Weights of a small mixture-of-experts language model, trained from scratch on English Wikipedia: a softmax router.
Below are experts of layer 3 (counted from 0) of a mixture-of-experts language model. Rows are named router (the router's row for the expert), gate (a neuron's input weights, with its number), up (a neuron's input weights, with its number) and show model dimensions 448-511. Each number is 200 + 20 x the weight over its row's rms, rounded and kept within 0 to 999.
After each expert's rows: a language model's description of what the expert responds to; "mostly gets" lists some tokens that are sent to it at least half of the time. This comes from a sample of Wikipedia text that the model never trained on.

# expert 12
router,245,213,240,203,203,191,215,228,204,201,218,207,188,197,210,190,181,184,178,189,205,183,213,222,212,182,229,179,205,215,200,179,216,214,189,195,202,220,222,203,183,262,153,211,193,206,227,217,220,196,223,195,200,215,203,190,201,179,187,197,178,258,197,151
gate0,160,191,180,197,179,195,218,209,208,215,165,205,215,172,213,200,201,205,251,197,224,190,204,204,185,199,180,159,231,180,180,197,206,203,191,182,200,227,186,216,218,233,190,161,226,212,223,203,167,203,170,197,206,180,198,214,209,156,210,208,220,209,202,199
up0,234,233,209,226,194,242,185,194,225,190,230,187,199,243,196,226,193,228,148,204,194,208,217,188,198,213,235,255,195,227,210,200,196,188,171,209,229,184,206,205,186,158,211,200,208,189,192,237,231,195,237,221,231,209,189,196,188,258,191,223,179,195,189,223
gate1,199,211,201,201,207,210,211,172,235,204,169,193,182,213,195,180,172,182,172,189,198,201,177,182,198,231,163,178,167,159,229,184,217,183,234,216,188,199,203,212,175,235,199,185,191,182,193,220,198,170,209,183,205,184,208,186,218,219,234,234,238,184,200,237
up1,219,187,208,187,201,204,214,187,218,205,181,150,224,198,189,186,186,188,184,189,200,209,213,174,218,187,202,160,216,171,213,199,199,199,205,227,200,210,222,211,161,208,221,153,206,227,184,214,224,202,181,177,198,198,165,202,244,169,199,248,220,193,194,229
It responds to: Infobox field colons. Colons after infobox field names like Established, Opened, Length, plus time words like since, early, mid, born, and hyphens.
mostly gets: "Early", " since", "Since", " tornado", " Since", " Mid"

# expert 21
router,230,178,199,210,200,233,222,170,183,231,198,224,213,183,220,205,191,233,202,202,197,177,231,185,180,210,236,192,222,224,172,208,219,201,166,216,222,217,195,197,186,206,173,197,210,233,229,208,237,235,190,175,204,186,185,195,201,215,200,217,205,231,196,185
gate0,240,205,217,199,199,197,201,216,205,170,204,191,165,173,196,219,204,189,204,211,207,176,190,182,201,214,197,209,237,183,193,169,218,210,208,179,201,212,146,195,183,168,185,237,191,219,211,192,222,208,190,176,213,175,221,171,219,176,245,190,205,206,217,175
up0,189,209,200,187,185,208,170,197,200,185,213,192,190,186,214,210,216,189,211,204,191,190,184,169,210,203,195,165,152,240,191,172,206,216,189,186,221,205,171,198,185,209,216,189,210,242,195,205,229,225,212,210,216,218,180,206,242,183,229,184,202,207,207,197
gate1,180,192,206,152,150,217,208,157,170,221,221,195,195,181,195,187,187,215,212,180,227,211,205,218,206,156,198,220,202,196,259,206,200,202,222,229,188,222,197,233,211,239,244,212,201,195,214,214,189,207,208,212,160,160,198,189,182,187,198,135,221,173,175,187
up1,217,194,180,220,215,184,201,236,231,164,193,191,221,170,238,221,221,192,201,206,183,186,226,177,201,234,166,203,206,202,181,178,230,202,196,200,162,178,196,214,233,175,172,174,169,217,187,205,197,184,193,172,204,226,212,213,199,219,197,240,178,222,233,204
It responds to: Digits in numbers. Single digits inside numbers in statistics, tables, times and measurements, such as census percentages, incomes, durations, also ten, foreign.
mostly gets: " foreign", " Insecta", " Brah", " Ten", " Native", "www"

# expert 5
router,195,192,161,204,179,194,197,198,219,192,203,192,176,208,219,192,204,200,234,200,197,221,204,156,240,186,218,185,174,223,160,184,238,201,214,213,217,219,204,220,208,159,177,206,195,201,250,228,189,216,192,183,182,208,211,221,207,194,173,226,218,175,172,177
gate0,173,216,205,212,216,190,192,224,185,213,220,189,147,213,147,114,202,211,226,179,232,191,205,197,204,169,176,206,195,180,212,190,228,229,204,223,209,246,232,186,196,204,208,195,198,198,193,177,161,225,194,228,185,206,238,225,198,204,212,203,212,212,189,186
up0,197,204,198,214,250,187,176,235,189,219,223,182,199,199,219,135,194,189,230,172,217,215,183,211,226,190,209,202,201,201,205,208,189,226,199,196,222,213,190,190,224,222,184,187,241,219,192,209,192,226,189,211,209,209,208,225,185,195,204,183,174,217,171,186
gate1,194,200,164,201,218,197,168,183,213,197,227,165,196,220,177,214,198,198,202,161,234,227,171,185,197,208,204,208,169,198,190,163,213,187,184,187,182,183,201,227,212,207,178,170,211,177,213,182,203,210,202,174,197,219,166,222,173,188,185,205,191,174,180,196
up1,205,190,182,207,179,197,208,171,231,171,186,176,205,244,187,188,201,228,199,180,235,207,216,189,183,208,190,211,208,176,189,179,214,166,166,204,155,180,220,243,198,192,203,140,194,198,185,174,221,204,201,170,190,244,196,189,197,194,232,209,205,202,189,215
It responds to: Word-initial consonant pieces. First pieces of split words, usually lowercase consonant clusters like sp, pl, w, re, as in Un-spoilt, air-waves, re-entry.
mostly gets: " c", " sp", " w", " sh", " sl", " l"

# expert 23
router,178,195,217,197,202,190,180,186,206,222,169,226,209,233,210,222,247,218,188,202,234,188,192,210,231,201,239,205,176,201,193,216,205,185,211,199,215,188,199,179,202,186,211,249,209,192,200,196,206,215,213,190,211,229,198,216,196,204,176,199,209,214,175,180
gate0,171,216,178,224,210,179,215,204,190,217,188,212,235,179,181,211,212,215,202,220,227,139,196,186,205,217,215,174,182,206,209,219,236,194,204,186,203,199,189,223,203,174,199,213,212,217,217,169,247,205,199,199,219,173,188,247,164,184,179,186,173,208,208,230
up0,216,222,208,196,217,203,197,179,179,219,204,193,217,195,196,250,199,183,212,220,180,160,130,159,176,212,193,193,178,189,190,207,196,196,203,224,221,197,219,164,204,154,229,223,183,209,199,175,218,216,201,191,210,174,184,257,182,206,210,209,177,208,207,203
gate1,166,207,173,207,193,213,184,218,207,243,193,195,220,208,243,214,210,201,150,205,218,231,193,217,205,193,180,218,220,217,178,193,173,230,192,221,187,218,182,202,221,183,206,195,188,204,172,220,213,240,195,217,185,176,172,206,205,186,209,208,198,165,222,187
up1,201,196,222,221,201,210,196,201,209,162,215,179,184,202,166,197,213,194,207,205,226,182,206,207,233,169,218,219,215,189,212,186,177,190,189,171,199,184,200,215,182,206,206,194,217,230,201,159,199,207,196,188,207,200,193,292,217,193,212,187,195,178,195,227
It responds to: Section headings and tables. Line breaks, == heading markers and the first | of tables following headings, especially sports results and international goals sections.
mostly gets: " ===", " ====", "All", ")===", " All", " Full"

# expert 10
router,217,189,228,203,216,196,225,232,207,224,196,214,186,177,205,186,175,195,165,204,200,206,222,205,229,187,207,211,196,213,186,175,212,221,183,205,223,231,218,201,214,219,163,203,227,205,227,216,214,179,200,187,201,192,213,194,207,184,214,183,184,237,199,186
gate0,174,183,182,211,163,205,186,220,214,212,235,215,186,162,198,185,196,210,197,187,222,216,165,231,185,187,216,203,235,199,209,198,175,199,198,189,221,189,201,229,196,206,171,161,189,227,193,175,216,224,226,234,220,170,229,162,201,182,199,191,184,234,215,270
up0,216,229,217,192,189,207,196,217,201,223,184,220,192,177,218,218,215,226,183,196,246,180,210,194,209,185,211,202,177,199,200,212,186,203,192,193,200,227,207,220,218,165,170,199,187,193,210,207,188,231,230,228,207,229,189,207,165,192,211,224,211,174,230,214
gate1,191,180,161,177,172,209,175,178,236,196,206,156,214,196,164,185,210,207,187,168,168,253,243,223,219,183,188,173,222,164,178,218,228,173,186,188,188,195,201,183,211,202,204,207,210,224,207,183,161,232,197,214,220,195,141,243,208,210,210,190,216,188,190,200
up1,241,217,213,227,191,196,187,227,179,209,202,192,146,196,227,175,192,225,185,216,209,241,195,185,219,164,179,191,210,221,191,208,233,204,192,196,210,200,196,208,211,164,197,188,211,244,213,214,268,170,223,207,203,233,219,204,219,171,212,191,175,175,197,205
It responds to: Distance and ordinal words. Words like far, near, fourth, sixth after an article or preposition, plus "of", "at" and "in" and odd word pieces.
mostly gets: " near", " far", " sixth", " hip", " rabb", " fourth"

# expert 16
router,165,233,171,196,173,243,217,220,225,229,237,171,170,203,197,182,185,195,212,194,207,204,206,202,229,214,208,189,169,228,200,208,211,237,220,222,189,214,188,188,203,233,211,171,234,235,173,180,191,210,203,197,221,183,232,226,196,229,212,184,235,204,229,213
gate0,201,193,208,182,215,215,193,173,197,204,212,180,197,210,209,221,216,178,258,194,193,216,233,192,210,213,211,215,198,221,171,227,171,176,225,174,173,187,164,233,183,170,187,208,184,193,193,191,189,195,190,218,185,230,164,204,185,224,220,189,185,212,164,233
up0,188,209,189,183,221,234,226,206,199,212,215,180,173,189,213,215,220,207,249,211,194,220,223,212,215,185,203,218,199,228,197,216,193,180,208,182,162,215,172,212,139,191,216,216,200,186,169,170,166,179,157,239,200,203,181,192,178,246,197,222,223,198,174,230
gate1,198,260,171,180,203,202,194,205,230,208,200,218,191,197,203,212,176,214,173,227,229,201,161,205,193,207,190,215,185,221,210,158,233,210,171,189,242,180,209,201,203,194,217,195,200,173,178,223,198,209,210,210,202,192,211,187,223,214,216,224,266,228,196,214
up1,177,215,204,177,211,201,208,209,187,233,202,224,193,206,228,200,221,196,177,219,181,191,193,172,185,189,206,173,160,203,177,222,203,215,167,199,157,190,227,139,198,187,203,211,203,203,182,181,195,166,183,204,217,201,224,213,206,197,148,228,218,220,204,202
It responds to: Scores and stat tables. Digits after a dash in match scores and cells of sports tables, such as 2–0, 105–123, plus table pipes and semicolons.
mostly gets: ")},", "^{(", " innings", " goals", " ^{", ")}"

# expert 20
router,172,227,191,232,209,205,207,170,203,227,219,188,206,176,169,208,207,166,222,207,214,203,216,174,197,188,196,193,193,229,214,211,253,208,204,193,238,220,183,196,200,212,205,163,178,201,225,162,213,206,215,209,195,221,196,189,216,207,196,148,154,164,189,175
gate0,209,218,229,184,207,196,181,144,224,193,231,235,199,246,179,227,195,168,205,172,204,211,193,203,210,200,204,206,218,186,204,169,193,212,164,223,195,183,195,203,197,191,206,220,203,187,185,197,217,190,174,190,155,205,207,176,261,218,199,218,227,180,224,212
up0,197,209,180,169,212,194,200,172,198,162,227,209,219,261,181,205,197,201,208,177,158,227,194,195,207,216,213,222,217,203,228,189,190,177,203,202,172,208,199,219,183,200,168,239,195,153,188,188,187,170,213,191,201,201,183,173,269,213,177,232,215,199,158,249
gate1,253,180,209,192,169,192,185,210,201,196,204,190,226,185,239,227,189,207,198,184,204,204,190,196,224,197,210,198,178,198,225,207,198,233,173,185,212,188,206,219,216,201,202,156,224,202,172,227,203,193,194,235,200,177,191,204,219,199,202,174,221,208,165,163
up1,219,166,188,205,182,198,218,178,206,191,254,209,225,189,211,215,235,211,208,182,190,219,185,202,237,183,185,192,175,231,234,183,234,214,209,221,233,198,238,189,181,213,203,181,218,188,174,195,191,183,186,213,181,185,204,219,219,232,150,223,210,157,181,196
It responds to: Digits in unit numbers. Digits and ordinal "th" inside military unit numbers like 395th Regiment or 1120th Battalion, plus coordinates, model numbers and years.
mostly gets: " low", " Military", " Center", " Headquarters", " Although", " Infantry"

# expert 17
router,230,202,220,196,203,202,211,227,198,208,192,206,183,208,219,211,170,187,176,225,203,163,217,218,211,191,221,177,218,203,188,188,211,239,191,204,220,233,202,207,191,234,190,191,213,214,218,208,228,210,188,204,202,178,200,197,200,190,194,205,199,227,204,159
gate0,177,226,179,190,191,230,183,241,215,195,213,193,194,195,220,172,148,185,208,207,191,209,230,186,215,203,175,206,221,202,176,182,195,172,216,207,209,190,190,196,236,180,206,211,144,192,165,189,215,214,177,234,209,218,202,253,190,200,209,198,216,180,218,187
up0,199,209,212,176,251,183,214,229,178,189,191,194,187,233,160,188,202,186,180,189,196,166,179,183,180,179,193,198,211,214,225,181,189,195,207,233,184,194,200,189,184,192,215,162,251,206,217,225,192,174,182,188,236,192,254,198,188,176,168,170,216,184,201,183
gate1,173,206,227,202,226,198,217,193,207,188,218,188,187,198,201,198,208,209,185,185,216,188,196,202,189,218,208,187,230,180,193,194,205,223,208,200,184,190,213,197,189,190,218,208,223,224,235,207,225,198,213,193,189,202,190,198,179,175,221,229,204,171,184,216
up1,159,188,202,204,189,183,198,181,174,226,198,177,230,207,217,180,184,203,150,209,189,232,193,194,207,241,191,188,222,195,206,226,250,187,215,129,234,164,176,211,178,206,204,171,215,198,183,153,174,148,222,225,205,159,203,157,211,228,203,201,199,187,188,183
It responds to: List dashes and function words. Line-starting dashes in infobox lists ("- Area code"), prepositions like of, in, at in titles, and LaTeX math tokens like frac, ^.
mostly gets: "See", " WTA", "}{", "frac", "mathbf", " ATP"

# expert 14
router,182,204,178,209,206,238,190,175,197,221,183,190,180,204,176,206,218,217,205,220,191,196,228,166,184,171,227,188,168,204,177,227,212,174,196,215,177,236,199,217,220,213,184,207,197,199,221,203,202,194,208,214,185,202,225,176,182,176,176,221,185,182,239,201
gate0,164,220,214,192,190,207,194,172,205,200,205,172,177,173,204,206,225,233,187,178,208,191,199,175,179,201,157,175,198,189,251,230,204,212,173,194,207,211,224,175,226,199,225,203,179,212,167,228,187,193,186,220,220,233,224,215,216,225,167,204,154,175,197,209
up0,194,182,210,222,202,205,175,167,208,191,214,180,199,198,218,175,228,222,213,186,224,170,226,178,176,177,173,160,204,188,217,227,167,200,138,203,209,202,209,179,206,216,207,181,192,227,206,252,194,165,190,220,217,229,205,223,200,180,190,192,162,160,205,197
gate1,163,202,200,170,208,203,199,180,170,209,165,208,212,216,191,209,207,199,200,214,201,254,192,194,157,191,206,188,215,187,166,201,191,203,206,218,230,235,190,184,207,199,183,205,232,210,150,215,218,207,208,213,169,223,205,227,211,222,180,189,209,210,194,194
up1,216,235,206,216,182,157,177,207,206,208,225,201,184,185,217,201,197,215,202,192,202,178,221,201,219,185,164,202,206,202,219,224,217,205,181,223,168,186,215,206,178,202,222,222,213,177,195,211,193,205,204,176,216,214,199,215,178,209,238,175,200,177,193,220
It responds to: Surname and place endings. Final pieces of surnames and place names like -ville, -ington, -field, -ton, often as sentence subject; also spaces before numbers in tables.
mostly gets: "ville", "heim", "burg", "iah", "ington", "umi"

# expert 7
router,206,177,204,212,200,177,206,191,207,210,195,211,174,223,201,218,173,207,192,205,207,163,168,203,211,210,197,191,202,216,210,202,181,223,230,219,187,194,194,222,194,203,221,186,199,204,204,216,241,202,233,211,195,198,192,209,162,193,210,186,199,219,197,202
gate0,183,216,202,193,204,209,226,183,173,208,198,242,191,225,223,213,218,193,197,207,196,206,185,199,209,195,193,180,185,219,243,172,176,179,176,163,188,204,186,194,200,204,204,176,191,197,203,210,168,232,213,212,196,185,231,201,177,212,186,187,187,167,238,179
up0,170,231,188,174,218,175,231,175,172,184,162,182,200,214,239,178,209,206,172,223,191,237,189,158,220,214,202,170,192,228,215,168,209,156,209,188,214,170,178,200,186,225,228,176,212,196,218,199,180,218,214,210,211,233,231,191,200,224,171,184,200,192,194,213
gate1,190,210,210,178,187,192,236,197,217,191,230,185,216,196,191,203,208,170,184,215,163,213,181,186,166,205,219,203,192,216,220,199,259,203,194,168,218,178,208,179,205,199,213,215,225,193,197,221,201,225,214,203,180,221,207,235,178,191,185,215,235,238,196,229
up1,206,211,162,193,191,197,180,198,230,214,149,177,180,198,209,186,210,208,199,192,209,197,223,213,204,191,201,169,211,191,176,187,188,220,157,230,221,211,176,198,197,227,185,219,220,180,199,195,181,198,189,202,190,198,217,228,193,199,203,187,210,228,175,248
It responds to: Name words after modifiers. Capitalized words inside organization, team and product names, such as Racing, Digital, Marine, Airport, plus nation codes and "public" in prose.
mostly gets: " public", " Racing", " Social", " Marine", " Motorsports", " Cultural"

# expert 18
router,209,204,191,221,168,182,180,167,203,208,186,187,201,221,173,187,220,182,182,193,220,169,224,205,189,242,188,181,183,176,192,206,155,195,212,226,218,216,218,165,239,204,215,203,213,171,211,239,202,242,160,202,199,187,245,186,196,203,232,184,210,183,212,218
gate0,201,195,197,189,216,221,176,151,226,241,183,177,180,218,195,187,176,204,200,189,221,174,205,193,211,214,199,214,237,214,190,192,226,191,206,146,164,230,148,197,213,221,202,228,199,208,229,176,200,198,223,196,200,184,186,222,186,192,183,202,199,222,185,223
up0,186,202,157,176,209,207,201,256,194,191,228,216,192,184,199,204,192,187,222,198,191,203,190,235,198,182,195,228,196,166,186,210,208,237,188,239,217,185,212,189,186,210,210,156,202,159,164,217,219,200,155,217,212,212,164,209,220,208,208,201,232,208,210,174
gate1,232,243,211,208,224,207,166,220,168,200,183,200,202,201,226,215,179,229,191,178,190,183,195,216,239,192,200,171,190,189,189,186,223,226,231,206,204,171,165,166,213,216,193,170,192,199,222,211,211,201,235,196,225,228,216,218,138,223,201,211,208,204,191,242
up1,223,204,207,198,234,176,196,178,213,203,225,202,228,183,178,172,193,212,196,203,212,197,238,181,182,193,157,215,216,256,208,262,187,192,184,196,217,211,235,214,169,178,236,241,211,202,219,216,229,198,186,236,182,207,229,188,213,175,214,183,190,203,207,135
It responds to: Past-tense action verbs. Past-tense and participle verbs in biographical or narrative prose, often after was or he, such as served, released, joined, performed.
mostly gets: " began", " served", " made", " played", " released", " received"

# expert 0
router,228,167,196,184,178,221,211,178,205,205,167,207,208,176,182,206,201,170,173,212,200,201,204,202,214,191,216,169,168,212,178,218,199,210,198,166,225,192,213,182,180,235,235,238,176,210,197,189,218,204,208,196,207,227,186,228,184,204,189,178,191,205,206,197
gate0,216,218,246,172,185,217,195,211,196,214,201,211,217,214,206,217,219,205,197,183,200,206,167,210,183,202,214,201,190,176,211,220,186,206,240,172,188,194,223,216,178,221,181,204,178,166,187,223,179,220,179,199,214,185,203,173,200,220,241,198,226,219,199,207
up0,187,171,200,239,207,189,207,199,196,214,193,183,197,209,182,204,183,206,189,173,187,207,216,268,196,203,224,202,192,202,170,178,207,217,129,240,215,223,201,160,210,227,190,182,215,203,236,213,201,165,229,183,209,220,183,231,181,233,179,168,183,178,171,175
gate1,186,212,184,200,228,174,187,195,197,183,226,168,209,213,185,190,176,202,234,227,192,201,205,199,174,210,191,229,205,252,183,182,195,184,206,170,205,178,197,203,207,205,158,178,161,181,207,230,241,174,231,208,179,244,205,226,202,232,231,172,162,164,187,189
up1,189,195,190,189,233,208,182,205,209,147,210,184,163,177,170,222,195,220,201,186,251,205,224,182,229,207,177,127,223,196,170,200,235,232,196,181,194,180,184,201,203,205,216,196,202,209,206,212,204,197,165,209,181,174,183,216,226,177,192,226,197,197,183,213
It responds to: Table header cells. Column headers and cell separators in wiki tables, especially election and football results, such as Candidate, Party, MF, W, Score.
mostly gets: " director", " MF", " President", " FW", " president", " politician"

# expert 3
router,215,215,179,202,220,183,201,246,179,204,200,232,193,195,189,207,231,215,209,201,229,214,204,159,202,173,190,210,221,191,223,207,199,192,196,208,176,181,194,201,215,153,185,206,189,213,171,216,209,217,213,197,167,217,142,213,213,195,210,210,162,231,197,215
gate0,168,183,171,197,241,166,230,210,155,191,218,225,211,199,181,224,194,229,189,198,199,193,191,188,196,209,186,216,230,184,180,219,199,205,159,203,220,160,191,224,171,219,182,201,191,193,223,233,204,199,201,234,212,221,196,170,190,209,169,182,211,211,193,193
up0,164,167,187,200,224,172,184,213,186,201,219,220,192,219,188,233,175,233,195,195,202,181,197,188,191,211,215,202,206,155,182,241,207,217,189,213,219,186,192,189,163,196,200,196,194,223,179,203,210,215,188,196,222,216,209,229,219,165,190,196,184,195,200,181
gate1,249,206,218,199,169,208,171,184,176,169,172,240,197,189,194,251,212,192,170,177,190,191,233,215,192,181,202,239,142,197,216,191,188,185,197,230,208,193,197,215,217,175,195,167,212,173,193,221,205,205,246,193,174,224,199,195,154,214,231,215,198,201,204,197
up1,166,189,180,228,185,195,222,168,204,223,228,202,168,218,165,212,203,177,205,189,168,213,208,185,201,193,205,196,219,197,193,217,222,191,210,218,202,209,157,212,158,220,230,223,186,201,200,200,211,207,183,211,217,192,216,243,220,188,184,181,210,162,228,197
It responds to: Romance/Latin name fragments. Word pieces inside French, Latin and other foreign proper names and species binomials, such as Delac-ro-ix, dén-ou-ement, al, et, St. Gall.
mostly gets: " al", " Al", " et", " Mac", "ou", " Les"

# expert 9
router,175,187,203,213,202,222,201,189,193,201,245,208,190,200,210,197,206,211,208,224,156,198,172,214,219,199,219,200,211,169,216,211,219,198,218,186,234,208,193,184,209,222,210,206,204,205,210,167,207,159,194,169,214,207,186,224,190,175,247,193,223,205,181,184
gate0,203,215,219,209,222,206,191,179,204,190,202,187,243,208,250,241,197,204,183,175,184,201,206,202,195,187,156,216,185,219,190,217,197,206,191,230,160,182,196,181,202,211,208,223,189,214,174,218,174,193,223,207,215,183,228,236,227,200,211,199,198,215,208,171
up0,217,234,206,189,187,210,223,183,216,188,191,201,213,188,239,197,206,209,189,189,182,183,217,177,225,194,186,199,195,185,198,245,223,189,182,192,229,224,215,195,162,200,160,204,198,187,211,190,199,172,209,214,215,209,226,199,235,187,214,195,176,218,231,185
gate1,191,190,178,191,195,155,181,215,236,225,190,201,218,196,171,197,210,242,190,201,207,183,228,175,162,181,203,211,183,183,206,173,185,223,203,230,186,179,191,201,210,218,197,197,230,222,201,176,173,221,187,212,161,155,212,205,181,209,208,239,226,227,224,200
up1,175,190,207,157,198,188,201,205,212,220,241,186,194,202,210,188,243,230,162,183,176,225,175,226,211,181,193,206,239,206,207,165,203,160,190,211,186,209,232,205,189,225,202,234,202,201,262,197,185,221,193,195,157,213,176,187,212,229,225,199,179,233,197,189
It responds to: Prepositions after heads. Prepositions that follow a noun, verb or adjective they complete, such as brink of, dealt with, attached to, against, among.
mostly gets: " with", " against", " like", " among", " behind", " without"

# expert 6
router,226,161,193,213,204,221,195,181,178,192,220,204,211,211,216,198,216,209,202,195,171,205,192,204,207,184,213,225,216,202,184,204,209,205,187,191,193,180,185,206,209,209,213,178,201,200,206,197,184,179,219,209,183,201,191,218,186,229,192,189,201,227,176,201
gate0,231,204,214,195,208,208,208,225,206,223,175,195,214,202,194,219,175,221,226,192,197,201,183,185,204,188,225,177,203,170,192,166,206,224,171,234,189,192,172,220,208,204,196,226,222,173,168,199,166,219,182,203,205,202,171,224,184,256,224,197,182,204,220,252
up0,191,181,204,199,182,201,191,186,215,192,214,190,188,213,185,199,206,181,187,196,209,195,216,214,169,207,214,222,186,265,183,217,203,194,194,175,214,218,218,200,196,226,228,171,177,220,200,188,227,182,211,214,214,181,212,164,204,142,211,215,219,201,198,142
gate1,154,200,181,167,178,184,181,199,184,217,213,176,247,200,204,185,232,216,184,214,173,193,206,163,181,201,175,224,192,204,194,222,195,188,187,218,179,191,195,234,183,199,207,203,229,172,245,185,169,244,210,175,195,231,223,210,156,207,220,183,225,201,194,185
up1,182,187,192,235,159,212,169,194,206,251,201,183,230,218,198,200,195,209,188,209,198,184,204,201,149,201,231,205,182,202,162,196,196,166,165,190,214,199,207,243,199,197,243,172,232,196,212,204,193,194,217,175,214,211,205,209,184,209,199,189,194,202,181,189
It responds to: Coordinating conjunctions. Conjunctions and infinitive to joining words or clauses, such as and, or, but, until, nor, and to before verbs like be.
mostly gets: " and", " but", " or", " &", " until", " To"

# expert 30
router,175,220,201,172,174,190,218,188,217,199,168,205,200,209,201,227,176,195,196,226,147,192,219,205,201,196,212,170,189,189,225,200,164,198,205,211,183,225,216,183,165,195,201,210,166,201,178,201,177,183,185,190,204,189,199,205,166,178,155,186,216,207,230,219
gate0,210,222,197,217,228,207,207,203,196,209,220,191,191,205,211,180,175,204,222,211,184,212,197,210,197,216,205,176,218,196,203,192,197,202,198,164,226,216,197,204,217,177,257,172,182,154,180,230,193,237,169,234,220,216,190,211,205,207,218,177,214,173,222,181
up0,216,206,158,182,214,189,178,212,188,195,193,205,209,180,172,198,198,184,205,185,199,180,168,198,205,246,173,175,231,194,212,181,194,202,205,186,202,208,221,207,213,206,195,215,209,162,204,202,219,200,202,200,234,182,215,173,145,217,179,162,152,175,204,167
gate1,226,188,210,157,187,178,162,211,203,204,195,224,192,213,183,204,206,195,186,211,178,224,189,199,162,194,202,207,187,158,165,201,214,172,221,162,217,205,213,194,210,200,209,184,197,185,224,179,195,172,196,219,175,207,186,256,172,200,182,210,194,196,218,150
up1,206,199,224,174,196,203,188,197,246,207,201,219,179,204,206,200,204,179,204,217,219,203,187,231,165,198,180,211,203,162,187,179,175,196,196,190,209,189,211,217,208,219,203,180,226,192,200,202,163,161,202,195,177,179,170,256,173,183,212,217,174,207,214,176
It responds to: Technical common nouns. Common nouns in technical, scientific or legal prose, such as analysis, data, research, evidence, fuel, text, plus some table separators.
mostly gets: " analysis", " access", " document", " evidence", " fuel", " contrast"

# expert 13
router,189,198,203,218,188,216,195,194,162,196,217,196,162,192,182,174,164,184,217,202,223,173,189,176,199,183,203,225,168,215,231,233,238,240,183,188,181,228,195,207,179,205,200,188,195,229,189,190,198,205,184,213,228,197,213,159,176,196,161,226,230,212,211,167
gate0,186,244,203,197,210,185,186,200,206,202,171,219,226,202,189,211,208,197,190,187,210,205,171,186,193,233,219,204,224,200,197,212,200,206,236,166,180,208,172,199,197,195,196,208,186,202,205,183,200,220,212,236,150,182,185,167,195,236,208,186,211,194,192,199
up0,211,178,240,211,199,201,247,199,208,218,187,183,216,235,216,169,190,203,207,232,197,211,201,224,204,197,198,202,173,227,199,220,207,207,196,204,190,184,259,212,194,183,203,215,227,205,195,198,189,204,204,200,203,194,213,193,200,205,219,211,177,259,171,199
gate1,200,246,209,187,211,204,230,227,193,203,187,203,178,237,213,204,183,180,206,194,200,245,191,228,176,231,159,198,223,196,219,179,208,202,171,196,241,185,215,165,213,226,192,194,179,196,124,201,172,206,183,184,194,187,215,215,225,216,214,193,192,208,202,180
up1,189,187,213,229,208,216,174,184,219,163,223,221,190,202,191,181,209,168,197,173,217,142,214,207,213,219,232,236,191,203,158,203,207,202,209,200,199,179,179,213,190,232,239,200,247,192,192,212,192,200,230,184,209,222,176,187,176,155,200,217,168,188,189,214
It responds to: Diacritic letters in names. Accented letters and inner word pieces of Czech, Polish, Spanish and similar foreign names, such as š in Plíšková, č, á, í.
mostly gets: "á", "í", "ó", "ı", "án", "č"

# expert 22
router,189,232,212,221,212,191,198,185,193,205,203,204,192,179,202,183,186,174,225,192,196,168,190,237,226,144,193,188,155,173,178,208,166,200,168,199,221,169,190,240,157,204,171,197,197,194,217,178,195,214,170,197,196,202,222,195,160,195,216,204,200,177,209,182
gate0,212,222,196,172,190,188,210,178,173,199,176,238,186,214,172,224,210,230,187,217,190,231,198,154,209,212,176,235,171,218,215,198,204,201,194,181,193,184,235,174,205,230,194,184,196,191,204,200,163,199,203,149,203,193,186,197,185,188,201,238,208,202,173,224
up0,195,191,201,213,220,201,207,245,237,234,176,166,204,164,215,193,143,160,180,170,233,170,214,213,214,194,217,189,216,188,190,233,165,201,203,210,217,199,153,233,208,200,169,177,204,201,214,212,222,212,196,206,230,193,176,184,212,183,177,211,185,228,185,174
gate1,218,190,182,173,207,205,197,209,228,198,194,198,209,213,201,224,185,224,212,163,190,215,209,233,214,221,217,199,176,163,183,214,217,196,182,240,229,218,195,201,180,231,229,214,196,176,203,213,166,173,192,215,204,217,180,188,200,210,186,165,212,205,228,210
up1,217,211,203,221,210,208,191,215,191,226,200,192,181,176,211,186,219,196,221,217,203,187,199,180,169,185,214,222,227,209,202,197,189,183,215,160,198,201,179,199,215,189,207,220,199,244,180,191,236,225,222,223,207,174,211,195,177,200,206,203,193,210,208,217
It responds to: Mid-word letter chunks. Short letter pieces inside names and rare words, right after an initial capital, such as in in Grinstead, il in Cheilodactylidae.
mostly gets: "ith", "eb", "inn", "aul", "ather", "eg"

# expert 26
router,213,194,241,192,250,162,235,174,187,225,225,221,215,179,180,203,202,191,225,192,213,192,208,174,233,212,213,186,196,213,231,190,206,210,242,220,196,228,159,170,211,212,189,210,196,181,203,158,216,173,219,192,188,220,196,196,205,193,200,193,222,200,202,219
gate0,197,210,211,189,188,183,189,193,202,172,188,240,195,175,187,190,195,190,177,213,212,137,172,230,170,221,201,179,185,209,206,229,190,213,230,187,242,230,210,193,202,231,200,190,199,187,184,253,192,227,211,236,200,209,212,228,166,214,179,207,199,213,198,197
up0,176,180,188,215,238,217,188,216,185,178,186,213,178,215,181,178,171,222,191,219,235,163,174,176,212,215,204,221,191,210,194,204,175,212,219,190,196,209,212,197,221,209,227,225,211,172,172,223,204,210,220,207,218,232,174,177,210,178,207,188,214,214,198,194
gate1,195,214,199,227,183,219,179,186,237,186,173,203,200,167,181,193,226,174,211,195,190,187,179,246,187,221,183,214,198,186,183,204,204,197,224,176,230,192,212,188,204,170,199,181,196,201,210,199,205,197,212,217,206,201,182,176,200,204,226,184,192,165,206,194
up1,202,199,213,179,222,174,184,180,207,181,172,191,232,174,185,179,191,215,215,180,211,183,158,210,183,226,200,184,225,182,204,185,205,191,228,215,210,204,194,207,186,210,217,183,220,191,226,175,203,181,199,195,200,177,160,176,197,153,241,210,196,195,208,202
It responds to: Space before numbers. Standalone space tokens right before a number, as in "ISO 639-3", "Highway 190", "died 1055"; also question words and ?.
mostly gets: " PlayStation", "?", " what", " When", "[", "When"